config.yaml
n_layer: 10
n_experts: 128
balance_loss: 0.00317
vocab_size: 4096
lr: 0.000955
beta2: 0.98
steps: 5647
dataset: "wikipedia_en"
Below are experts of layer 2 (counted from 0) of a mixture-of-experts language model. Rows are named router (the router's row for the expert), gate (a neuron's input weights, with its number), up (a neuron's input weights, with its number) and show model dimensions 0-255. Each number is 128 + 24 x the weight over its row's rms, rounded and kept within 0 to 255. Numbers have three digits each.
After each expert's rows: a language model's description of what the expert responds to. This comes from a sample of Wikipedia text that the model never trained on.

# expert 47
router:140110102123155144150119159110140150129114177182158134135143139126125205142140144131140176158131087117135129141103120147133138137114117131121141177139113120112106130152108083169117114106142111095137127159117112125126114141098146119121143125097147130106134160139125110116096173149110154150122091143140139116149113129116107084146138134104137114166146140093081104141128123136117126121120098143154112118159098128134141088148091147148118136153116148098133149132154158120088150116169149100166089114102148118140136143151143140123146160114192167159092138133131136170071068124147150150158136109122195140122132095079140154150121131110078158147144094096120144156096129148190098110110174102146145164120142113099153135105133118101141103096121106144179112124096084112153141115123156
gate1:134117105113126141147097132137123153115145135165153150115117138118091163117144130153124150144094127130167130126122122132101126097135176140156131152170146111174108125161139115145135102137149113124146159102115103098138167131098126126120086124126143152122112059133111149143090102158114147140099146151114083093109104101156163197096103114143136112127136117168111132174151118159105128127145098141131154091116078114113140089088118127136111149132105112107141155131082112140089154097128108164181128084139137199124115105120109132162142086094102127177144082136102130135117113116164145123139127108109136152107091153143110161161092147076165091145154149091140139122119113112118123141114157124109161128176112117141147130145113142136089132121138109137139187174128169133136128121094144
up1:163117094152109142140120164122116132108107125178186157095096128165102146107159098143144123144156059124140154118103085142127163113154142130131130111116104111126100132112155087134119146183141168101151139112142145125197178156107136128133093128137156134116111077121113107136128112102114115168135137150126075122069113130152164113097084149154164083129122122181101134130133107166117124137144118115116136146121093148094134127104118103128122115112147108123119142118077125096106127124108166188161111066126137183116138144126099115159112128110122141142132128136116126140135104140171129138129112124140143141101101176111099108139105112092161099157146117145136137146119120106126111153153153136084166112151113121129115136080157159164102150111105144132143150152120170120125165123114121
What it handles: First or second pieces of proper names in rosters and credits, such as St-anciu, Ne-ville, Pet-r, Harri-et, Saint.

# expert 30
router:152159106150115148160109086116119129122160073111154119110148106091104144143099117141138148118140097135143123113160103151150158115135102123104117134081117129134149074097128121127126109122124107107075155143124179135135181112108126100123095084117158142091154087150120142132106103169136121150141100140126090106162141090128163093129113076110161134134098105145165170180150155143140102137156128125140126090125095153141167144166133170101112137126140138133129120110115156090142157128120131159109104147112094140172125139138132136131118110119114134082146102105105157121118108132106123162147160102152153149111153102167132089167150162090126083118144136117111129093127105103106102083138135193134148118118121142144103139151143192120123169105166128139143134155161127101129169107141115
gate1:100144155116133111125099135160146128101145144166121113176126146122121122135109118151079138105165151133144105142159134135125120123149110124104104107147142115103090107142131135185132115126096133158180068122139132064086136111108112147131159111157123145157112134135140133108135102144087145095108100133150110142146207111137141177133094138119140098078092122137146054126142145116142124136117149163118127114108129133138121126096095113127096145183080095152132107123111125132133107106098087120126078126196162137117112128098132136146100114132126155112145191140146129157077149125170170142148164119113170171132120151140107138118114140158135148151132125131128127160147162101155158088120132163117082125129125106141104118171117110133123102119125132151122145091117123172113132156124119
up1:124129107134094116144134140155117142108128106124118128129088108141160144110152133108129142140115112099151142171117137152113100139112114121131130145085131121127140089099128113134102101171182121150095148085131100172134137142118170078098091136095120098155113134112123121146113136123131115124186100140124156130111111104141134087137152134130156148106176176109092176137147132141134137152131130119116153152121145099114130158147150122092126135139125089140118107108182082164137108115140151148129174141095116099141143170142110121117134110118117076083076159074133069135128101104099154135175097133124085115115118137131145162166139103100152123113132139132115134121155188118141112113146101165109093118047134101166142126128187110131112162156133105111144124156162155123105152127130126
What it handles: Compass words North, South, East, West in place names and regions, coordinate markers after E/W, place-name commas, and heading line breaks.

# expert 50
router:136166112108137128167084159108126134097120179115112098144151100120158128145133104139119163137158118180119146139105112148121100158069108066143140121108151136095117137146108148141173120150123166162144094127178139106115128128111097092136120138132109105169111135164169094147098154149129165153123140136132136157136110162141127136097146102132083137102101107141153133142149099088127135146165129095139112117158056111127159130150153122121112172102093155152116159140122150123159143130125120114133133101103114165086115129149099104174120128163115122093161104125120132122163122097149114139115123110164130146127141126153102124117169159108109155131124160150170098115121077102135172159098120160099142119157132134078118071074142115132093142127148107111167116133131122114119142153153146
gate1:105119155104117122081149116151128095126149125116125110120120149141154097117145134086143094116100109129122096141122136135099104125176125154144090096138155122172108091145112138133122149093126136139144136145081147083130118156172130121115146114133128132099138141151111114143147121106139141144101170111119119177130134136130137159152154161113108059133137084103145098103111169103158192149093107150119155129124126107134089117152106096180118102145158093096164104118090112158095115155133117117095083131145164124165125116143105145109118118123102132167164132146167096109135125158142139134142196157090105115122106141104118120121096099132145121125136161112123131167094166111158170099153125112125124145161143145153188129142097117130148116139120131164124098102067092160161136104117146
up1:130133105106191157129136119114119122134148144110150126115161128111167138114114089129111137174139100144122120105110141147153127139114109109133128138128151148162115079152091152110163129139079136141133090101144138104114161169165076121176127174107107135097127150174142122166170164154169123158152101105154150148143066154129148133114165125108133102142092104102098156135162128120148135104125158098119108077143140132125123161120114118148138121103195131144128151136106168100157135132134179084121132112151172167102128107159109109135095159150082137133158097139136186159122110138134116164109148124130116157118139128131106102117148139144123160140123149155159123164116146137116126138141153160154120152122100085131118114105107154151186130139095162132142148097123100097102164126141144
What it handles: The digit 2 starting days, years and percentages in dates and tables, plus pieces like or, ft (often, minor).

# expert 62
router:179095105153156131148133141112173150127141133183106138135106123141161158141133159164104138119085113124175154123139129118121084122135151134108108139140119145124114097109134114185097106159079105124106088102128111126120171138131151129103149132119142134088078126148162137137124142110110127106167145133177134172131174108139121164112145159159135094154140126127168129127142098127135128117168120131134131115115117076146137118126087106116118122120106109098113142127104205129118104116085130154129136148112118122152116105131104118128101158166146132135104114144123123137102127140089148113114140075140169131115183098089114112117098154116164105111145058134119089163130118149086155175137119120107156139157141093171155147139156105159147129135123150123104117190130139093126124129155084
gate1:062131182120119138172112137135119141141140156151122136135097129083159158126116150128145123105124083143160094129162137151138091181153132171121137123160127173138131150110158090107142121138093132122148119135127113073080131115125146123130171118154139187117121125127137124118147142110157137101157189081138153154123112095111138085122122132102115141148122071128115104150117130093103120107149102165102117110104124098137133120135095185154130158146105142092125119117130081132124094118132142138088121150083085151134135104101128148124148097146140118115074164162097095167128124112130135147092111107139151131078150095107129127129143150099140134163136080148171112142157109100165110145144110117093161164084110133132147137116132124129083115120107156141138110156094125130121125149103143
up1:134121125100126128154151168134140162129118160166097129143156177090124107153157125147119135151118143170136128138149111112123123143157151095129093130144131169137138119143086128154102128122124119140102131118125105124093197144111095112108193094126169099113076114125155123125138155079158148113131121150129161140137123091109131155113122120095160121128152107114129152099130136166117152103143084143143098105113105148088145117170127111166134150119135132088150157153061133140149128126119106078078120129115123097131093130132136161175128131145135074160132120134134098108099173136088081095137159124110099118133127131119114146117112114184098112092158106140114112122100143119160123129155149143159131157130153143100161135165099148074122131170136116133165160132106119087111174154127117
What it handles: Single-letter pieces i and b inside words and names, e.g. semi-final, multi-cultural, algebra, Al-Harbi, d'Orbigny.

# expert 11
router:129111156125150107118139161143145093147111144140113145153161112145106131122079151120153174142141156138117116151146147118132109157143119119140107131127122145155087149130113091098138109135109121117117099129091125149105127114085081130157162091155137138115142096078107129132103112098120150111135068137206125115113099101129136109168151150108168135127157127123114092132098140158139102129139103144111129159080147178063097105150111140129136139152144097129134149148133089147115124081076114132101126157135115129163098131133118148109174092148115143123129168123095108079144090139139135141125177134136105097127135133109168081132152084120120114138135097073132072115162107122108086123134130137107097127159138134171083125087123119113152089121141135149141125128130139122132134124190094
gate0:084110101163099129141111140135129115119149117115129120113148153098176092140127108112129094090099142141171137097140127126146145135104124098107140165137090142094179146134097114123138116173127121115144124157168089104121126151158122176076115112108147144116127119124169115117168131128081132116155127107115185086084154118106132136096122120137111097129134178134113179094156146144131134128087154141169130097136151149131128133136133062101134099112126122119135153138096132153175092100134105148149095081115123141134093132164129149125140144142176139135093140146135115149134169114134135122091157095159149099131103105114086137100132102114151103144156122184131128113144149099142107134107093118161112138128102095143131134186125148092079130127108156104166111121139130072161108115137104
up0:097099100152118138155116168155139128090125128120124141130136144102163099144131088156152114098113142142163131071152162131142137138110134106102096153132115146148144152146069120127145123112116122136146095163127098111097062168131120139146111129088131146152105124095133127122154127119089113130120098169130167128101138101112142168132136100109096111122145177107116183104146136132146091125115167140147117113161145159119117094101118075112151098162127132140157133127120088154165101105120104107150124112139119135139103126138133165132156137117160167143085136119145125158119150114148131088063150078137162127130096120106083137088155124134137130179137145138138113112122121090118107134098129104142087136138121103170099144150149146086064112124098139135182143122164119101157087122138107
What it handles: First pieces of words split by the tokenizer, such as te-lephone, Te-levision, Is-lam, Sk-oll, Sant-, often capitalized names.

# expert 43
router:162135087160114069108151135114134098106118124157123127148120097124127125136117104135095052123119087120125116108093148129125145124102149144117117155125160132078127098114101093105147104138142092114120116098144134088118157165166125135122115152139136112123074097109067112138138143149111105144135120136157102112080136137157136149097116077115128145133093117133100144159095081130067118170133113120177101097102077102150153149162156167092093115138105122116155163078105148104106133111136140128076160118097123116114157163143097186101099121130131120120103111185149148093120127119119123098101142111165101144149162147137118110155151082117157120103104137130120150124154122133090155122147165146121118122097130150127120106146122126144119090124137132137141126134130120106139162097109112
gate0:151150130117118127149185121115116099129111165126121124163106143141123154091131163110132147160116143128087097127161122171123089118129090132163160169156166125145116119151120128083136103123140162133100156122161075121150091161093124090133099120086124108161143121124106132157086132120155114151141108120098150119126094137131131118126186121097140133112127138099090149135135157142157167084173103126125138151147113119160152116101134110121161111136131114144141141118145130085150073092150142107156135125137140107074138134150134088113153129131135152148172100118151091120138129127116077124140113192135124102170148102131121140089113145138150130125158126111111139135142107171120139113141109138048119133160095123073121121068131127141159145123139120141133170067089113145112115123105124
up0:161125106140065170141154134136100120101131146116104116155085154123117181097117140124121113116141156121108093107133155109132102102125147114141144143146183131133088114142135119080130092116148146134121153086149113118131106161107119148097099096093090091136128097168094140138095131084153166132152093118093133094114098136149123153123121109104134129118114136124153123163096103117112135123127113118119124112120071149169106108094136124101118072160111130157138159129120146094108102111121163078117159102094122104119157142132128126106126109114133168125099077135145145140118130134110081129150167100121146117135126108124116139088145118124176154103141102107117147140132088134080121115166149179118155084105102121089107105123143139167153148124167122159134116067079127114121136088112161
What it handles: In, to and on after verbs and nouns, introducing places, dates or topics, such as in June, centered on, led to.

# expert 57
router:120169149115158096150074140138155146173107158115099136118117096081158088150111151128159137100049127113094120128146136096118083104141151126097153151139105136124105110156109138104091081129110095102105147135144139113179101129116109146146118126075070103124137096164147129139107123145134166142118130167121126107149123153124114121133126098124111117142158120120149140126122145125106113117106159134152097167166115132166120093160097099087122153162166120114161121140126150068175102127123157118112161119140110154119133137144114108164118086124123141168104147152132149104141113156120086115162165128137148131141135086144115131137094148126115134135098139141144140130161105161154148124129198121162145137108132132105158134140140116136111167162130152168125087158126112093143151169122168
gate1:105145099148171111082126110116150109106141095144159159131113115155121145120140091125131120155145122150144167125079153130136079147147104092126128124131121091129161129120125121116136170108145105147145121127128158089130112112152104135100126175109121196134099110166148114048091119102124148097123173140135113132128095157167179124117110103129157161170128129171146117145128090142146140141155107125126156138130135118156093120128098123123139146098141087129102109160082140114159133120134145059154108125149130160103134125072137129128135178147146131141073142137124146096152114134148151168082157143155103136153108181152120107155124145132129152159145119127152140143137135108134137116162120104123118084062154108157142090105163099124094115087121128139092139145121140122120124129144145
up1:156124148091061139159156140152099122133133153133102096139115153130112149142124145109133119107141140112114118136126087133121182118143168149152109120131140149134101128128166119160129103131140115171111130144131122170113149162095163126135107084149135088106147149079119156202151151161126131134125082110121143143129128109090096145147167148099150106086111105098111101096137127091129140115113154141121113097113107133115151149132140156144136110139101150099127136109172130139142126140128123175117144127077148097125158080189100114116139074128114113091177096115096113168119156123113125113158115131080150101111160088114164144135168100131134120101133124115102112140107100127125134173116113154136138183165126111112061145134128112118151114143103132114139145097167149158096123091123119
What it handles: Period plus blank line ending a paragraph before a heading or new paragraph, and plural word endings like -es, -ers, -els.

# expert 17
router:116121112122150086160157153159137152114087128137146137107110135137149097123157112136121104114149134169131138150117102073127118103109095131144129115122132138181120116114089102081084172117174078127078110130096117149098113103137117094155179138153155137093135158095143104110124136096096146154188139157114125137117097134120140095109138120138163137124101135148130107144110106105125165127154165111164140129161120117157166124117142099104137161145081079135145136103102182134104082124109117122129158131133101090088093150119130122082146081112121115146106168127148138153123124105153109118115152145159152134123116125130119115116124105138166128134136118126153158104150101133140141164126117114098132078147139119130085125094146096099113167074092129164130103134156089106143148077096123
gate0:124124169129117138142105125140146153115113135131127103147099127165155164159102154143079112098124124140116114100091167117125116184141101116124102133166152166149073117126158133129098132148151133118136081155167147125128139133194169100130134125163132110103144113144135132156090136152109091126123104112135130099140095113137110125126115164140141086155129120155109093098128119121116114158122135133147105157101109097152136098147130122117115139150109121151108153114189098132102111149123225124126168126123121145117114161141075114138123111165113151104139156124125128155111103123148092150118149126180091116133150136112075130161124106183095118147109120136121130095181163105143123133124129141093127113122146114149092143098169147109143112109096162152140131182099107178131165162114122
up0:150101187105134111144126114144141143105136136122107111115078129173137138158098147121128100099147157147126109137121163115105095139136128094116079128169157121119103124155132105141132163101173151141102117159150150132120115120157133099131143114139168080127122153123126125159108110158117083118114104117123112149182107111132104138113126134142158081107113154145132090158151167102096133149118138132122136113115146057137127109144133103122103157162104128170143148131171126133090144136144149159092124139115132130147095138160107142159137097143125081118167143121126140125124143105133083153144141111105073141131113101126062138149160113149115146116117104174085131111156177122149123147113099093082111135134146119181081135120159121128133093139102132153126132166081114167153174171104157
What it handles: Inner and final word pieces in technical or descriptive text, such as El-im-ination, t-ax-es, spec-if-ically, reinvigor-ated.

# expert 63
router:132091134073149115179104102117121160147086169126115163103093096133127104140173133148121139135100119150140157138134115092169126097138110152078116099153076133145086123144120115140122149138102159116085095094163176124128133128138112125156101128173151126121099108086172170132123126104143100111173105140149104122180067139139113136134126133096106120139102134134124164082161106144152130165141139137148123096165119129133143148145096139131100173089125143130115127163083092160160110149156136131152142102106113117157139165108122139156135111118130103109121135123115164130145136119082118131097136138122103141128165135158095124104158127137147146100117105116179108115119153148142144120106159149124134154151144112141114132163141163148153144123152178136124133118071094093136172173119118
gate1:117138124141139117146120097105155173110157129167158135084150130147136073143123159149156064134119177140124138055118159140099100096126135133130119125181123118126103108135125160164187135080107133147120092110144160137137119130143104117141137099116064131111125176134127064150121153136116144122103156112107123116133140119128125142111127146130128111159107110142080111125121141144134111106078140102156151126134167087140134129140118113142149131186129142161155117141161137121119110163156118131093121116118171071112109127142120162092155117119109191086159143144105170105110143126125107137140114113098116137105152115110136104084119116099127138144116102094080149126118118145150118109163087130114133124148097172113131148135071126131133100104107154124168101130128093162093122137128141
up1:127138125169146115160105108119151180104141149150161145089148128162120096139118152142149073151145174143107145047132174115115095101134135142132119123171130101152092130107142127171171144097107157150148079105150172138142098134139113101161111118106060120120128165123116090152149151139107130109114141115095128144147126110132129155122136134125126103159093124136099133118119117153123100121113163137151146100150164099143125116125131104159154148192125144173159125134145119135110106149140130091105127147125153098104125144127114159107152091115100213098151151149118146135125149148112131137143102106100136145097147118113119105067134104120109150162108092114077130133110118119150111127182145147123129126160123174109119131140088126147141121112102162129157101164126088147136129115117130
What it handles: Single capital letters opening a word at the start of a paragraph, title or quote, such as R(ussian), T(o), B, F, L.

# expert 38
router:161130082115143173162068123141145116166127167119115137128138101131122113126100125189153130098152116118143132116123139098145102065107083136081138136131112121148102133134116150121090137168141131112056137107144120106124152126164104106131134153124106115152111097127124111089104141120094152137124136194127150117114132139124124110141117074082144125134090136100093130152125137096131132116147145138139080134146116147139124141139080176145078151139125152145088131126130138125157168091142158139152185159142123127095137141156137139162148104110118110131165110140121103123084138111108109100105156097147139125152122115140145142125151142085148129064095122150156080130086085148114182099168147146130136155129104129144111118151144149134107140166109130144125109130164120143162163113153151
gate1:099161143136092127140114133125133147112115128185111114131087110130154127146112156126097125169134107106113103114128108124147137161129125116111133166103099140159116083085129157142111151105135099149127122133130101110158139158138143113122142139185134107136148082122085161107088134145126125109160130128124114161093123144137132101135168089149100100140157138087078123158107121104100064135132158113124123104094135145124090139140099129109115156138187110080131112123144112156141158116129131150165145175170132129112113128122141050130112127130124125171149157121118132127095115137146106120113114192157124193120146085089104115139091140083123128138152142134157123118134113136154108108146120163163147117105091115105104093128160093123134148108144163133148157131112148170129165152155189
up1:131140133129106145168096118090112119135112145174105106100113119121123130116101134155127163144128116079115108126129127114149139117127075098100128154092068125131093134086155131131095138167123113159115124108133121098136115156115132094151130132156120134109146089169111139108122147139087126099163097138141148106131107134117116097142140085107123102104127142135085160141126115093096137139116138086110122093121157139125140165161120154123100175164153123090122108105123107157141165106103129107153168154143123129109138116160142057117112130152120133167173170114154117121105075121108095147168139159170131147121141109095127090186145132068122148109136148128177139117119114138127119125155104163176144146108093111087140101131182106149125142137125149174130155138100141146135145097097168
What it handles: Final pieces completing nouns and names, like -ella, -ia, -ism, -age, and nouns office, century, company, often before punctuation.

# expert 59
router:137113129107155056146082079103141178135129151147155125174110127154115119149083102183107120134107107124151155131130152114154125122118110124124104112123172130150147135143131150127089122119096108121155108127127137111103121130185146163140040140136152115109124169078123125158100120088106092142146169122132128095128098080145107113199122087124141088127134108108099106143122154127145116120131133092158123094173134148129135094100151085096137120138125099091141162126130102141116117149131116159098123168091130112142122118109112129106135093144142141099142097147104146093086139118171166136131159107153113117115149156112114145115106108160102160148127164151126154138128140129157138103145124132106132142143138148116083136140155138140117139157162128145129131093107101129067121145130083
gate0:108100151154131142146121124128131126124091167135096171126122093119099108134101145127148128103103169159130083171125106120075118133104169137128150143156133119117155158131118134120148128118123129105159100127170144153097140104132154119102187136136093170142156152131176100099088125113173142141118142153143111154101125129102074133137106112122122107099165082163131112151128128108094168117174138154141114130143110133133167099104104170155095088134123120147137121109091138132092139161179122169104143090102127155113118106115155153161091127146134122128109084125141103115115128151162136100124119154101121144068162142125116144117081137147136141134147144134191097138123162092137122155142176102114080163136156108110101169089118154151120128150129134109139119169129141137145094109111110
up0:157130115092147118117163161123132133142122121125121094165137163125144121141174117113137142165164088137139152080124144114178119112135095125138122086103154130116088072133126137119099127150133135142105124119128108134151110136128154103153097154095138081126112170136083149159144102146099164139125084097084153133169150112157131131110147175127142139113127146113120117125121167168176129131072156130124139128106130145150122148167158085095177130127135122128135092114162107106153144084077164104130135171166142128130146135135106082076163095113116126108149154126149157139124152152120133152141123088127122116172099102166144173157143119122109128115112096100102139120147124151120159081093102123089126104127094131145128095152155077129149111124115117130110169096134107115124146149093133
What it handles: The word and joining names, titles or clauses, such as Joe Pitt and Louis, also &, plus occasional name starts like R-olling.

# expert 48
router:143139078124107146161167158102089163118080121106164115099135123143111142116104125165111138068122093134082135109159084141163147113106150114145105136099094120125127113101104152123164146133123117131140146095135106111114149119177096151129174109117137111187099137162137148131149163124112138157140132111143105103110124110114100133113137107159107153119095117131087153122118117152129140115167168090125140048156122128153151143158168142143139166110117151114169088078124151105127151115144124123086136105112098151099135131123116120159110128176135161107177083160103100101081117165096109143095129125101154107073119096137081151118100124138137099120149160119107165122092117138101144115138139165133119102135110138144117168120123122132122140149130102097136120115108110135133133135093098
gate0:101169129124168125107141124126127105139144101151119052165146138132172142112107112108097111143089173127123129159126095115138100147120139116127073155127130136135154126107122085131155105135145140170144135133114126094064165124138177131087136157119165095099090123121131170150148128135088113123135134095137072120116120188199134138107129112178109129129117151139113090142113089146121131110106110068153096120099132133122136131157080139108177155187128137121109134121121119142123139114131155133137126128132133146155131120117162112138175130145128140116155118150163107134112120128146118137156202143107104107144070107144126126161096155146145127155167108113165158102139149170111096142118110119112127094123112152148149142125128098163137121104125173101118145106128143122111144098146123
up0:138107137124121105132120125153109138150117148104104171107109144121077118150140167117154136140180106138148132098097164119120152134142108136107173123135159122118106136158113147117086099099121142106117117143143130165189101133111106121170114106132110157134153156133109109113092108120154162129102125157085161138151157100075134129160114131072159118131126125124156156108126153117153111130167109187137146141152134135141137129114165117134067106063102111138173134127131133116138106138126115158145139144117126096092124139144105163096076090102121108136080137095137121136146155129112133101104066132134138147122161155104147125090123099123135140133088131135074118137096101121158176132092176137101128174167150130125108101095109168093113124158147120143152135145131109115127105181133114
What it handles: Pipe tokens ending a table row with a line break, the row start pipe, and |---|---| divider lines under table headers.